From a checkpoint of a small mixture-of-experts model trained on Wikipedia.
Experts: 256 experts in each of 8 layers, 32 SwiGLU neurons an expert, 4 picks a token, a sigmoid router.
Training: 406M tokens, 6196 steps.
Below are experts of layer 4 (counted from 0) of a mixture-of-experts language model. Rows are named router (the router's row for the expert), gate (a neuron's input weights, with its number), up (a neuron's input weights, with its number) and show model dimensions 0-127. Each number is 50 + 12 x the weight over its row's rms, rounded and kept within 0 to 99.
After each expert's rows: a language model's description of what the expert responds to; "gets" lists some tokens that make up at least twice as much of what it gets as of all text. This comes from a sample of Wikipedia text that the model never trained on. Tokens count by the router's weight.

# expert 31
router:43 48 57 49 72 62 45 45 69 44 41 65 72 53 47 37 56 55 62 63 40 38 30 31 43 48 18 30 66 66 73 45 45 48 47 66 49 44 67 47 42 56 55 43 39 47 31 57 74 72 47 36 40 43 76 37 39 55 59 47 39 44 48 38 60 39 55 65 40 66 58 63 44 61 66 53 59 37 58 45 59 49 65 48 68 58 53 53 66 59 42 62 55 61 52 49 48 47 44 59 58 52 65 51 46 61 63 49 27 63 44 65 35 38 50 27 78 58 53 64 51 28 55 60 43 71 56 59
gate1:43 49 65 71 45 52 49 68 54 51 31 42 45 34 41 62 73 52 57 73 45 71 21 54 50 54 54 47 32 43 58 48 38 60 48 62 65 41 44 52 56 46 51 31 72 70 57 52 45 61 43 50 57 46 37 49 33 50 50 69 53 32 42 51 61 46 54 57 45 66 72 43 40 25 73 62 64 74 51 67 52 40 54 31 57 35 61 74 54 33 63 32 54 53 45 48 47 57 50 35 65 64 44 59 76 70 47 59 61 71 39 50 52 54 41 69 43 58 26 56 54 56 61 44 63 53 49 47
up1:52 64 48 41 49 38 46 51 36 48 64 65 41 43 54 65 59 53 46 50 63 54 72 23 66 40 63 62 36 43 39 61 47 34 40 38 43 35 51 37 44 62 48 56 34 39 48 46 57 62 58 71 64 41 47 39 67 46 40 21 50 50 58 54 43 47 32 76 63 24 51 43 43 59 44 22 13 54 63 46 46 51 35 53 49 47 46 32 51 63 70 58 42 35 64 62 44 46 35 47 53 39 41 45 30 40 50 48 62 30 75 33 52 53 72 42 53 26 46 48 39 42 57 53 48 47 62 51
Adverbs and word endings
gets: "also ", "ly ", "es ", "ers", "em", "ally "

# expert 15
router:46 37 73 54 54 66 40 48 70 65 55 57 85 53 54 41 57 63 55 66 34 51 30 38 45 49 33 41 69 60 80 38 42 51 45 62 34 39 60 49 34 50 40 33 48 47 40 47 81 58 49 47 22 36 73 37 61 66 58 46 48 55 37 44 60 45 38 62 45 64 76 67 45 67 60 40 54 38 51 44 57 67 71 54 67 52 50 42 41 37 48 57 54 43 44 68 37 45 41 53 55 65 54 52 66 60 54 62 39 57 51 46 41 46 43 53 59 66 63 56 39 38 45 61 64 49 71 58
gate0:49 49 58 40 32 50 54 69 59 35 58 48 60 55 55 52 49 29 30 39 49 54 71 55 56 43 61 45 43 52 54 33 58 55 50 52 51 62 30 48 52 51 58 43 46 49 41 53 24 24 58 35 48 66 62 41 56 49 56 43 45 43 56 37 40 49 38 61 64 56 32 63 72 59 39 52 29 77 38 57 32 57 51 62 47 58 32 37 54 48 64 52 76 58 43 50 44 65 45 29 57 57 44 23 57 40 49 78 58 47 50 31 67 51 69 67 23 61 56 51 50 40 50 48 67 36 54 81
up0:28 46 68 49 15 34 41 50 45 29 44 34 49 47 53 46 71 51 46 42 47 76 55 50 45 37 49 32 46 53 38 43 31 51 71 59 39 51 31 27 38 57 47 65 54 73 48 47 42 37 61 42 52 61 57 55 46 50 51 55 40 58 56 54 46 43 52 69 46 58 46 45 60 61 57 61 39 59 67 51 50 56 39 53 56 51 32 52 35 62 53 60 58 62 68 53 54 74 28 41 62 71 51 33 54 62 55 90 51 49 51 52 74 60 66 64 51 45 66 64 47 43 43 56 53 58 62 74
Infobox field labels
gets: "°", ":", "Born", "1", "com", "dec"

# expert 26
router:59 50 65 52 45 53 59 48 76 30 29 56 75 37 55 33 67 47 65 62 45 51 25 15 45 26 45 45 75 43 45 56 36 44 36 67 56 33 65 65 49 57 44 37 41 39 59 45 75 71 38 36 45 61 57 51 38 56 50 48 52 56 46 41 55 49 36 65 46 50 47 55 46 67 50 59 50 45 41 57 63 40 76 26 74 49 40 51 66 43 30 51 55 51 52 58 53 38 52 60 48 75 51 58 40 51 56 45 33 37 66 66 33 52 61 46 70 54 51 61 42 45 58 49 53 53 62 58
gate0:38 39 48 46 41 44 54 35 30 58 59 48 35 54 56 41 55 41 34 43 73 55 54 67 44 68 58 73 36 28 43 32 38 54 56 39 64 60 50 62 55 61 48 50 45 30 49 49 54 56 47 69 79 47 25 65 56 42 54 50 52 49 46 54 32 41 29 53 64 59 53 41 30 37 52 47 43 61 52 34 54 46 28 61 40 41 33 51 29 48 66 52 43 49 33 68 46 56 42 27 54 55 44 62 53 63 25 66 71 37 38 50 48 69 49 47 39 42 28 38 53 50 44 30 55 51 80 42
up0:39 40 59 40 41 52 41 57 38 49 41 49 57 49 51 42 82 65 74 54 59 51 36 36 60 45 41 32 41 62 60 55 36 55 46 29 47 31 44 44 55 57 47 28 37 43 70 46 77 46 67 44 15 27 40 38 43 47 48 36 45 41 50 69 55 28 62 50 48 47 67 33 45 42 71 44 56 52 46 67 60 47 54 25 62 25 61 50 65 49 45 67 63 81 56 57 59 40 42 42 65 43 55 47 55 33 49 57 50 50 56 32 58 59 40 51 45 55 50 44 32 40 45 49 37 31 48 48
The preposition of
gets: "of ", ". ", "4 ", "5 ", "the ", "3 "

# expert 59
router:51 35 69 58 81 61 52 61 72 57 41 60 74 50 49 48 60 59 68 59 47 54 43 36 54 48 39 51 49 54 68 53 36 49 47 62 46 61 83 35 36 60 37 41 24 52 40 64 74 45 62 28 38 47 77 53 44 65 46 43 44 46 36 46 59 39 49 59 31 58 55 61 48 68 49 43 37 32 43 44 46 60 66 45 40 58 66 59 72 47 51 69 40 56 39 60 40 50 57 61 49 64 68 57 51 58 53 59 37 55 50 72 51 44 64 36 71 54 25 59 36 45 67 62 53 44 57 52
gate0:50 50 50 59 31 55 47 66 56 59 41 52 38 66 54 59 43 33 46 51 48 43 57 44 45 41 65 61 51 52 49 41 69 45 40 46 45 58 61 52 45 64 34 73 80 42 43 46 56 37 67 60 45 50 46 57 66 45 36 50 28 40 38 68 45 43 40 70 57 67 36 76 68 43 18 50 21 48 55 33 31 53 46 58 47 34 54 49 73 40 63 57 52 36 44 62 39 53 39 42 57 74 30 58 66 61 60 53 60 36 40 36 56 47 53 63 48 57 70 47 44 60 19 45 34 52 57 36
up0:64 50 41 60 33 53 49 74 63 48 42 42 32 56 50 60 47 45 45 43 43 59 68 45 46 63 65 62 47 46 47 39 54 50 44 46 33 56 59 50 59 61 39 57 75 56 33 57 45 49 51 48 46 34 59 63 62 43 39 51 39 36 45 43 44 67 47 67 62 61 25 60 64 32 21 39 21 38 63 21 30 55 41 48 58 36 53 39 56 46 60 55 55 29 39 56 37 60 34 56 46 77 53 73 56 77 64 58 54 48 37 57 37 33 58 66 43 45 51 51 43 60 23 54 34 42 52 43
In and of prepositions
gets: "in ", "of ", "ab", "ti", "Pal", "de"

# expert 16
router:36 48 73 47 60 60 61 54 53 53 53 48 61 57 59 24 55 38 44 60 63 43 05 56 52 66 45 44 50 51 82 71 57 42 47 52 44 57 67 54 49 34 42 49 36 41 38 70 55 59 45 28 40 53 45 51 50 52 66 40 37 37 45 44 62 45 66 68 26 55 69 56 41 48 50 43 44 36 42 41 49 48 56 46 42 79 54 44 53 32 57 66 47 65 38 62 28 45 58 48 54 45 78 37 72 67 40 62 41 50 39 62 53 53 39 49 73 53 45 53 39 36 54 41 63 36 50 51
gate1:36 48 64 32 55 45 46 52 60 64 49 56 44 54 51 42 76 23 51 65 63 70 47 74 35 75 46 54 51 50 46 38 67 44 45 43 65 51 54 19 39 38 50 42 49 39 52 43 68 59 54 51 64 46 55 40 35 16 50 47 51 55 34 53 57 43 46 56 37 49 55 26 54 48 29 60 47 33 53 45 42 38 45 47 39 64 40 41 31 66 43 53 51 58 57 76 48 64 37 50 37 75 54 47 58 63 43 62 50 56 39 41 41 68 30 62 41 45 25 69 67 40 59 58 62 51 42 41
up1:43 39 58 32 50 54 42 53 48 55 52 34 40 35 43 43 75 37 46 52 56 80 46 63 36 57 40 59 46 55 26 31 52 42 34 47 41 55 37 47 41 64 48 44 58 45 64 46 74 70 67 49 62 61 53 63 47 39 54 51 39 53 40 49 65 57 58 42 47 45 53 30 37 44 32 53 30 43 50 50 40 56 44 47 37 61 36 51 31 60 30 42 67 52 55 91 48 61 46 54 52 81 46 60 56 52 55 80 57 51 44 44 47 74 44 52 38 51 26 74 61 64 60 54 53 42 54 40
Word-initial letter pieces
gets: "w", "m", "sh", "b", "sp", "be"

# expert 1
router:55 54 58 59 50 66 66 55 74 26 51 58 73 51 57 53 43 59 72 64 58 42 27 38 42 37 45 43 57 50 71 41 27 44 40 62 61 38 65 35 46 52 36 47 39 53 41 57 75 75 54 39 37 46 60 47 44 64 52 55 48 55 47 35 62 40 72 56 56 60 68 56 52 60 56 61 40 51 43 45 57 40 50 31 83 37 32 62 61 45 38 71 47 62 49 45 46 43 42 44 51 60 55 40 58 60 65 53 18 43 36 77 31 53 51 35 56 57 46 39 50 40 63 34 40 50 60 62
gate0:43 63 36 46 45 45 58 44 49 49 35 39 47 69 61 51 47 58 60 48 37 54 59 31 25 63 77 56 42 42 68 42 53 49 36 24 41 46 57 38 55 50 43 73 51 52 75 53 47 56 49 63 59 55 40 45 66 57 69 65 47 55 56 45 58 51 42 46 72 57 46 68 46 73 55 50 47 42 55 62 41 47 31 60 62 35 64 47 49 54 57 28 49 20 40 54 43 29 45 54 30 57 45 37 42 60 31 40 55 37 40 42 53 49 55 51 60 62 09 63 36 37 45 20 43 51 62 54
up0:52 38 48 54 57 67 31 58 43 47 48 54 58 34 49 40 54 45 51 63 72 52 57 57 70 56 48 54 51 31 42 53 54 53 57 70 55 65 61 55 46 54 57 28 36 49 51 40 43 51 61 40 37 57 45 51 30 39 42 69 48 42 49 51 65 46 44 57 42 37 57 37 34 53 37 44 51 60 57 86 44 58 68 27 42 74 54 62 74 52 46 51 47 60 46 59 58 37 42 71 53 20 50 73 45 34 52 57 40 61 74 58 50 51 72 69 46 47 65 36 39 63 70 74 67 28 51 57
Title and date punctuation
gets: "/ ", "(", "=", "–", "-", "a "

# expert 4
router:30 46 48 47 78 71 57 46 58 41 29 71 78 48 38 47 59 58 52 65 45 45 35 43 51 51 32 35 60 73 58 55 41 41 37 72 28 31 70 51 54 38 45 45 31 43 43 45 53 70 32 49 40 40 72 44 47 55 62 39 35 43 56 38 53 44 43 50 50 53 64 45 54 71 62 41 67 52 41 38 69 50 68 34 66 55 63 57 62 44 38 66 57 46 43 63 47 43 52 52 54 52 58 35 71 63 65 61 30 57 42 62 39 33 43 34 72 62 55 65 57 49 65 47 53 54 51 54
gate0:44 40 42 60 59 41 72 42 65 42 56 41 36 54 53 55 67 57 73 50 44 67 54 49 40 69 53 52 43 19 44 51 44 19 44 49 43 37 62 21 65 36 40 48 42 60 48 48 41 63 51 59 44 48 48 36 38 36 47 55 50 42 38 55 26 45 30 40 61 62 64 48 47 23 83 43 57 66 51 18 61 41 47 59 37 61 62 39 44 50 39 56 53 48 36 58 55 27 63 51 51 35 68 56 60 42 41 74 35 49 48 56 23 53 52 52 43 65 38 48 54 61 52 54 50 54 48 53
up0:54 46 40 66 63 51 66 34 52 45 42 61 47 55 35 66 63 48 63 51 44 51 60 55 34 76 50 62 58 42 46 51 48 33 39 50 24 19 75 28 63 34 50 50 48 56 47 39 29 60 46 65 55 38 56 31 37 36 62 48 52 35 50 44 39 46 42 38 41 69 59 37 67 28 82 52 59 64 52 27 59 48 40 44 35 66 59 36 45 55 47 70 49 46 45 52 66 30 54 41 50 35 61 42 49 50 43 61 31 59 45 57 37 47 64 48 46 65 44 47 69 35 77 54 53 51 43 50
Hyphens, years, CJK bytes
gets: "-", "202", "201", "200", "ic", "pos"

# expert 21
router:54 42 73 66 72 65 32 51 69 49 54 54 67 39 75 43 64 62 55 55 46 38 29 24 41 42 30 27 60 58 68 51 31 45 56 60 45 37 67 53 32 46 44 45 49 65 45 62 80 63 61 25 38 45 77 50 50 76 52 50 36 48 54 39 61 41 40 63 44 58 57 54 55 71 61 47 62 36 52 48 61 54 74 51 63 45 54 61 61 37 36 69 50 58 49 59 54 38 46 64 56 55 64 59 55 49 50 49 38 57 52 67 42 42 44 39 72 52 45 54 46 38 47 46 59 57 63 57
gate1:50 28 67 50 54 49 60 56 52 52 29 30 53 41 48 39 47 56 60 66 36 27 51 48 53 31 29 44 34 49 44 68 42 66 46 66 31 47 57 58 54 38 49 46 39 57 45 38 59 48 60 35 31 52 65 40 53 36 53 50 31 62 69 43 50 46 60 58 64 66 63 26 51 59 53 46 80 43 24 47 46 56 57 48 54 52 64 49 42 43 35 70 32 62 69 55 50 34 63 70 40 57 58 52 59 33 55 57 46 68 60 60 54 53 32 43 42 53 32 27 39 58 23 32 66 49 48 63
up1:58 40 54 33 65 40 64 29 50 16 28 48 63 46 49 48 55 38 49 66 42 44 59 51 49 43 43 46 26 41 50 65 48 48 61 48 39 54 65 60 71 56 45 38 30 55 34 28 52 72 50 41 48 54 59 33 53 36 61 44 41 47 59 45 52 46 59 52 73 60 67 39 52 41 53 28 55 31 49 31 62 46 55 53 49 52 53 39 60 35 61 69 44 54 42 43 37 42 65 78 42 49 65 74 61 23 52 53 55 64 46 61 49 55 24 50 49 59 50 35 26 50 27 34 39 46 48 50
Year digits, section headings
gets: "0", "5", "8", "6", "3", "4"

# expert 32
router:38 40 70 51 64 71 43 33 55 37 42 51 76 58 52 33 63 65 58 74 49 56 26 39 39 53 38 36 74 55 74 45 42 42 49 76 55 40 55 52 47 42 43 51 34 47 44 54 75 71 38 33 41 51 62 33 51 59 50 54 33 48 42 34 46 42 43 66 46 49 58 57 42 70 78 41 60 45 46 41 58 52 68 37 50 51 52 60 60 45 36 67 50 61 47 60 57 44 41 60 50 62 71 40 57 60 64 52 21 49 41 54 42 34 35 30 72 54 63 50 41 46 49 63 52 61 48 61
gate0:45 38 59 42 42 35 51 50 50 43 44 44 58 43 41 29 59 51 59 38 58 27 58 51 38 34 42 46 74 45 50 58 30 49 43 51 68 74 35 37 53 69 56 38 51 55 78 53 80 46 43 50 47 86 32 57 29 54 47 65 51 55 39 56 66 34 17 31 52 46 56 31 38 37 38 42 53 64 44 52 47 62 43 56 46 40 36 42 57 32 41 34 45 68 39 39 66 39 57 53 55 51 50 45 47 42 65 65 58 48 76 63 49 61 59 53 49 60 48 44 61 70 59 34 49 52 45 55
up0:43 74 62 47 51 46 33 57 32 45 41 58 42 51 44 63 49 40 61 53 72 49 64 29 41 53 68 52 51 55 46 64 53 31 59 21 63 33 39 47 65 57 64 39 66 37 42 47 47 59 47 48 52 49 52 59 52 46 45 49 57 81 65 80 63 47 51 44 42 35 48 38 64 47 61 46 46 36 38 69 46 53 38 51 60 46 61 57 81 43 26 66 31 53 26 28 47 57 52 65 58 53 45 59 53 39 53 25 28 47 57 50 32 55 52 67 49 55 47 35 43 67 48 29 47 35 44 50
Capital letters in foreign names
gets: "R", "s", "S", "el", "H", "c"

# expert 61
router:56 43 75 41 70 70 54 57 70 33 44 35 66 57 31 39 55 72 58 57 40 49 35 52 57 39 35 45 53 53 54 47 47 46 30 42 32 46 69 55 53 57 30 52 42 40 39 54 64 64 50 30 41 48 63 53 30 53 44 50 22 52 33 43 56 54 49 54 49 68 62 51 49 56 69 52 17 46 35 35 58 61 60 49 58 43 47 58 45 37 46 65 53 58 31 43 34 54 50 64 58 49 77 50 55 72 54 62 33 57 53 61 36 49 29 45 78 57 31 43 51 39 67 46 38 55 64 42
gate1:60 61 55 53 29 34 38 31 42 57 50 48 48 62 33 51 81 50 52 33 52 53 38 50 51 58 41 35 38 58 56 48 43 46 60 54 42 40 40 23 28 40 60 49 39 61 33 55 52 69 40 23 48 45 41 46 45 36 67 48 51 48 36 52 57 72 45 55 41 54 82 53 56 57 58 80 43 38 63 41 48 37 51 39 52 56 48 71 58 34 48 47 49 41 64 31 48 44 67 55 37 57 62 78 56 64 27 50 41 62 45 49 76 73 43 35 69 58 43 56 62 60 55 43 40 50 42 51
up1:39 58 67 31 51 48 54 64 54 55 63 37 30 39 56 59 43 58 62 56 56 52 38 36 59 51 33 48 53 30 44 30 26 57 26 43 61 56 49 48 29 64 41 54 65 39 69 33 66 37 60 38 32 77 66 49 43 54 39 54 36 58 52 46 47 41 36 66 43 59 40 58 30 66 38 44 46 62 46 55 39 41 50 37 73 63 51 41 51 55 32 56 60 45 61 41 59 45 28 30 55 49 51 37 45 80 45 52 45 37 46 58 56 54 20 52 37 46 48 37 53 38 56 25 57 36 64 60
Name endings and taxon entries
gets: "\n\n", "a ", "de ", "us ", "on ", "el "

# expert 30
router:61 65 56 39 67 70 49 52 57 29 56 58 71 43 52 33 69 48 63 54 61 66 34 52 59 52 29 40 50 57 87 65 53 22 47 57 29 43 62 42 47 33 51 54 55 44 43 66 53 69 43 49 48 53 54 56 31 53 67 32 37 44 63 53 45 47 78 63 29 50 61 48 35 53 54 46 62 32 54 47 56 49 50 43 52 51 36 43 68 52 46 65 63 51 41 53 39 61 45 60 61 47 56 50 61 53 51 65 33 61 58 65 47 46 50 39 66 74 44 72 36 41 51 50 68 34 77 33
gate1:65 62 54 38 21 46 32 39 38 45 63 34 43 42 44 54 59 35 63 63 67 56 49 53 53 56 55 47 24 62 54 53 31 42 56 76 40 43 33 43 45 34 45 44 59 42 55 54 53 59 21 41 63 58 47 63 37 54 66 75 53 45 48 55 70 58 50 61 48 47 46 64 48 48 49 54 66 33 62 52 73 32 54 45 64 46 40 55 29 43 31 33 53 45 48 50 63 73 49 54 54 56 60 61 61 60 37 47 47 57 44 52 39 47 53 23 59 37 78 65 50 45 41 50 46 22 47 79
up1:52 54 60 51 40 49 41 48 28 49 42 47 45 44 45 57 54 60 63 64 63 59 44 65 63 35 47 42 58 60 50 35 14 65 22 59 41 54 49 36 41 35 44 51 37 54 60 60 38 52 45 39 73 57 51 61 52 42 59 78 49 36 49 50 71 52 44 44 53 36 61 46 30 53 47 41 59 34 55 55 35 59 53 46 76 37 44 57 53 31 24 41 46 62 47 51 39 66 51 59 56 77 54 57 40 48 28 57 34 46 35 49 35 69 38 37 61 40 75 59 51 43 45 53 40 35 60 82
Infinitive to and modals
gets: "to ", "re", "and ", "would ", "can ", "li"

# expert 63
router:51 39 55 51 79 66 35 49 70 41 46 62 85 44 53 36 68 58 56 62 45 51 22 26 41 50 25 28 63 61 72 39 37 55 52 71 54 37 63 52 41 46 50 58 32 51 37 56 83 55 58 30 36 44 77 32 40 54 53 53 35 55 54 36 55 38 47 66 38 58 56 65 44 60 59 59 37 48 49 55 55 44 75 45 50 53 58 64 46 39 37 72 47 63 46 52 49 41 52 61 50 54 58 45 52 58 66 43 45 57 48 62 47 48 49 24 71 51 53 48 46 49 49 48 62 54 54 54
gate1:53 45 49 50 52 44 35 68 55 37 57 50 61 45 50 46 46 53 62 42 53 36 47 57 45 53 74 61 57 49 42 60 45 53 50 67 58 41 65 39 58 62 63 26 35 66 62 40 39 61 37 44 52 36 66 83 52 56 42 51 68 36 43 31 61 46 58 35 57 51 32 65 59 23 58 42 63 56 52 60 72 47 70 54 30 40 73 49 82 46 52 56 45 47 53 27 51 56 72 61 38 55 81 41 32 49 58 36 51 59 46 54 69 52 58 23 57 60 49 43 65 63 50 48 42 59 54 42
up1:59 55 38 41 36 67 67 64 45 56 46 58 27 30 41 79 40 41 54 57 63 55 65 17 65 72 52 49 40 59 37 57 46 61 60 55 55 62 36 37 61 42 55 50 54 52 79 38 42 48 49 38 75 49 27 49 48 47 70 38 47 45 59 58 26 52 51 25 31 41 43 43 49 66 43 62 38 42 62 52 43 56 49 75 69 52 26 54 32 63 47 49 70 18 41 60 46 37 41 40 56 46 49 57 50 45 54 40 55 37 64 53 37 64 43 42 44 51 56 52 44 60 54 51 57 39 55 50
Word endings, date rows
gets: "ed", ")", "ay", "um", "ment", "ts"

# expert 44
router:40 44 58 59 74 62 38 48 49 51 53 46 80 37 47 34 54 47 60 62 39 52 26 38 49 55 29 46 59 62 64 44 44 46 44 76 38 37 69 44 48 40 35 39 42 56 29 62 66 58 47 28 36 46 75 32 48 59 58 52 32 46 49 45 62 46 43 66 37 54 68 50 63 77 66 53 59 40 42 48 51 51 75 57 61 62 46 65 58 48 34 63 45 65 48 64 49 53 52 57 57 52 64 41 73 67 61 58 23 61 43 69 46 38 51 44 79 51 53 47 48 35 52 51 53 57 58 61
gate11:55 32 47 58 36 40 58 34 50 51 37 54 59 45 44 47 63 69 29 30 49 40 74 61 48 43 52 78 57 55 34 51 40 33 26 29 57 30 49 49 52 52 41 67 34 42 51 57 44 56 39 66 58 43 41 48 43 52 47 40 51 59 51 40 50 75 30 42 57 42 56 23 62 58 53 34 58 37 36 36 58 56 42 68 46 51 45 51 50 71 57 50 32 17 51 35 54 52 54 43 54 58 49 48 56 56 57 65 57 23 61 49 60 46 42 75 39 55 38 23 51 45 50 31 29 40 50 35
up11:56 35 33 73 53 63 27 34 33 63 46 52 70 52 47 45 61 58 59 38 37 44 60 65 45 47 42 53 51 55 42 37 39 62 38 62 41 47 45 49 45 33 42 65 35 50 50 50 36 40 39 58 50 52 47 58 59 48 57 45 32 51 67 52 42 65 32 63 49 51 52 36 72 75 62 34 69 36 50 33 59 69 54 78 47 48 42 67 50 65 75 34 38 45 48 44 61 62 34 51 40 60 57 57 62 60 49 68 64 14 73 40 45 42 43 57 61 40 46 50 57 45 30 48 45 31 53 35
Mid-word noun pieces
gets: "200", "ard ", "at ", "all", "ash", "age"

# expert 37
router:49 29 59 56 63 73 51 43 52 49 46 49 58 55 70 32 58 50 42 44 62 65 33 48 41 67 55 64 44 36 78 52 49 34 45 64 53 50 76 57 26 40 32 56 32 38 51 47 54 42 42 35 61 50 85 45 64 57 54 52 45 32 65 37 54 37 22 62 51 43 64 49 49 46 47 40 42 56 43 30 46 36 67 47 50 54 40 77 56 49 56 62 50 60 46 62 40 25 51 48 70 58 71 59 50 54 46 79 59 63 44 57 62 47 41 44 50 53 40 47 34 49 41 34 68 52 58 65
gate1:31 34 81 49 37 45 58 39 51 37 54 53 36 59 41 32 71 59 40 69 42 56 74 46 45 46 48 46 73 30 53 51 41 65 62 54 49 44 59 36 51 66 32 65 65 53 52 59 54 34 72 26 61 50 59 57 54 42 37 28 50 53 52 53 53 38 52 53 44 52 49 45 55 60 43 47 36 39 38 59 59 34 40 50 46 50 54 59 52 71 40 72 82 52 66 66 58 71 48 27 44 56 56 71 50 50 70 70 44 39 41 49 64 51 58 61 70 59 49 46 41 55 47 20 50 50 51 43
up1:42 40 68 52 53 43 47 49 52 31 28 37 44 61 42 42 55 66 51 77 34 45 46 63 58 45 76 43 53 46 40 55 42 45 38 64 43 75 47 73 66 54 36 49 70 68 80 37 58 51 54 48 45 43 57 62 40 47 50 32 47 52 31 39 47 35 35 58 22 39 73 62 41 49 54 51 50 64 48 49 51 53 37 59 53 48 55 34 36 58 55 37 53 41 53 55 48 46 11 39 66 46 55 40 46 82 70 60 53 58 66 55 55 57 61 54 41 48 23 49 45 54 60 54 37 46 42 37
Number pieces in dates
gets: "3", "15", "17", "1", "16", "4"

# expert 29
router:52 34 58 44 52 55 37 42 64 44 40 65 80 44 61 33 69 64 58 71 39 50 36 41 44 45 21 38 52 62 74 52 42 38 37 48 39 40 64 49 54 31 37 36 42 40 36 63 74 74 43 33 46 41 74 27 47 62 65 54 51 45 51 48 56 42 44 65 29 52 53 66 51 61 49 53 61 41 60 45 65 53 80 45 58 60 43 57 66 52 39 65 62 61 42 63 37 39 56 58 48 53 61 47 56 56 55 47 35 53 46 48 57 50 24 45 71 66 53 72 54 43 56 62 55 40 61 44
gate1:41 51 28 54 30 30 50 45 28 56 39 70 37 50 19 28 75 24 68 47 59 48 57 44 54 49 57 54 50 49 62 43 40 40 56 48 48 14 47 50 56 42 42 62 65 53 45 59 42 72 47 68 54 32 33 57 54 42 57 42 50 57 51 59 13 60 45 51 55 41 48 34 65 36 41 48 54 35 71 56 30 51 49 54 41 54 46 34 48 57 46 48 58 33 48 40 49 53 42 42 44 58 52 62 62 72 44 45 62 58 45 54 59 55 56 44 40 56 48 33 59 65 44 52 31 49 19 64
up1:63 38 51 44 37 50 57 53 59 50 54 51 45 50 59 69 62 46 41 51 52 51 44 50 54 54 50 60 49 33 19 73 63 61 56 46 45 55 17 32 50 64 35 45 61 44 72 43 49 50 38 42 52 66 39 39 66 72 32 73 59 32 41 63 40 51 55 53 57 51 49 30 49 60 35 54 35 52 53 59 49 51 56 37 53 59 54 53 42 62 48 41 64 47 52 40 38 37 48 36 63 48 57 54 28 49 66 63 40 36 80 30 71 72 45 32 55 73 41 41 59 65 32 42 30 58 75 53
Sentence and clause boundaries
gets: ". ", "after ", "when ", "where ", "but ", "while "

# expert 49
router:51 44 68 59 58 59 42 39 69 29 41 73 74 48 69 44 55 53 68 74 44 47 24 37 36 45 23 40 62 54 78 36 49 41 50 63 41 39 68 46 40 45 39 44 35 54 47 52 83 63 57 41 35 41 58 44 42 55 56 53 32 50 40 37 51 36 51 75 34 50 65 62 47 63 59 61 55 40 50 51 57 55 70 46 59 57 47 63 66 45 44 61 50 57 40 56 43 52 47 70 58 60 59 34 59 57 60 52 35 43 40 71 36 45 49 35 70 64 55 52 45 50 53 56 66 52 61 74
gate0:51 34 63 68 29 60 57 62 42 57 54 31 36 72 63 39 60 38 56 34 48 41 48 38 40 62 37 46 64 59 56 62 26 33 55 44 51 67 50 57 53 37 59 39 52 58 74 29 59 46 47 47 36 73 60 52 36 40 56 37 55 55 57 55 64 44 54 43 70 62 38 58 32 71 44 50 53 68 52 43 45 51 44 38 54 57 73 28 47 23 28 61 52 63 44 43 47 45 40 35 54 55 63 31 70 54 62 67 45 68 52 59 53 46 32 57 37 59 62 59 57 49 27 28 39 54 36 44
up0:55 51 63 53 78 59 46 38 34 44 40 31 56 66 71 51 41 52 61 57 56 49 50 61 43 50 43 55 64 58 53 35 54 65 42 40 38 61 71 50 24 64 48 61 54 65 36 38 41 22 69 28 58 40 46 50 57 53 52 62 53 39 31 48 48 64 45 60 33 43 57 59 42 48 55 42 49 42 48 24 43 48 51 57 53 36 69 81 56 41 55 46 56 50 60 54 61 71 48 62 62 49 54 54 62 49 54 51 80 38 28 47 34 55 38 58 65 31 57 54 60 38 45 66 76 64 33 71
Word-final letter a
gets: "a", "M", "A", "N", "y", "ay"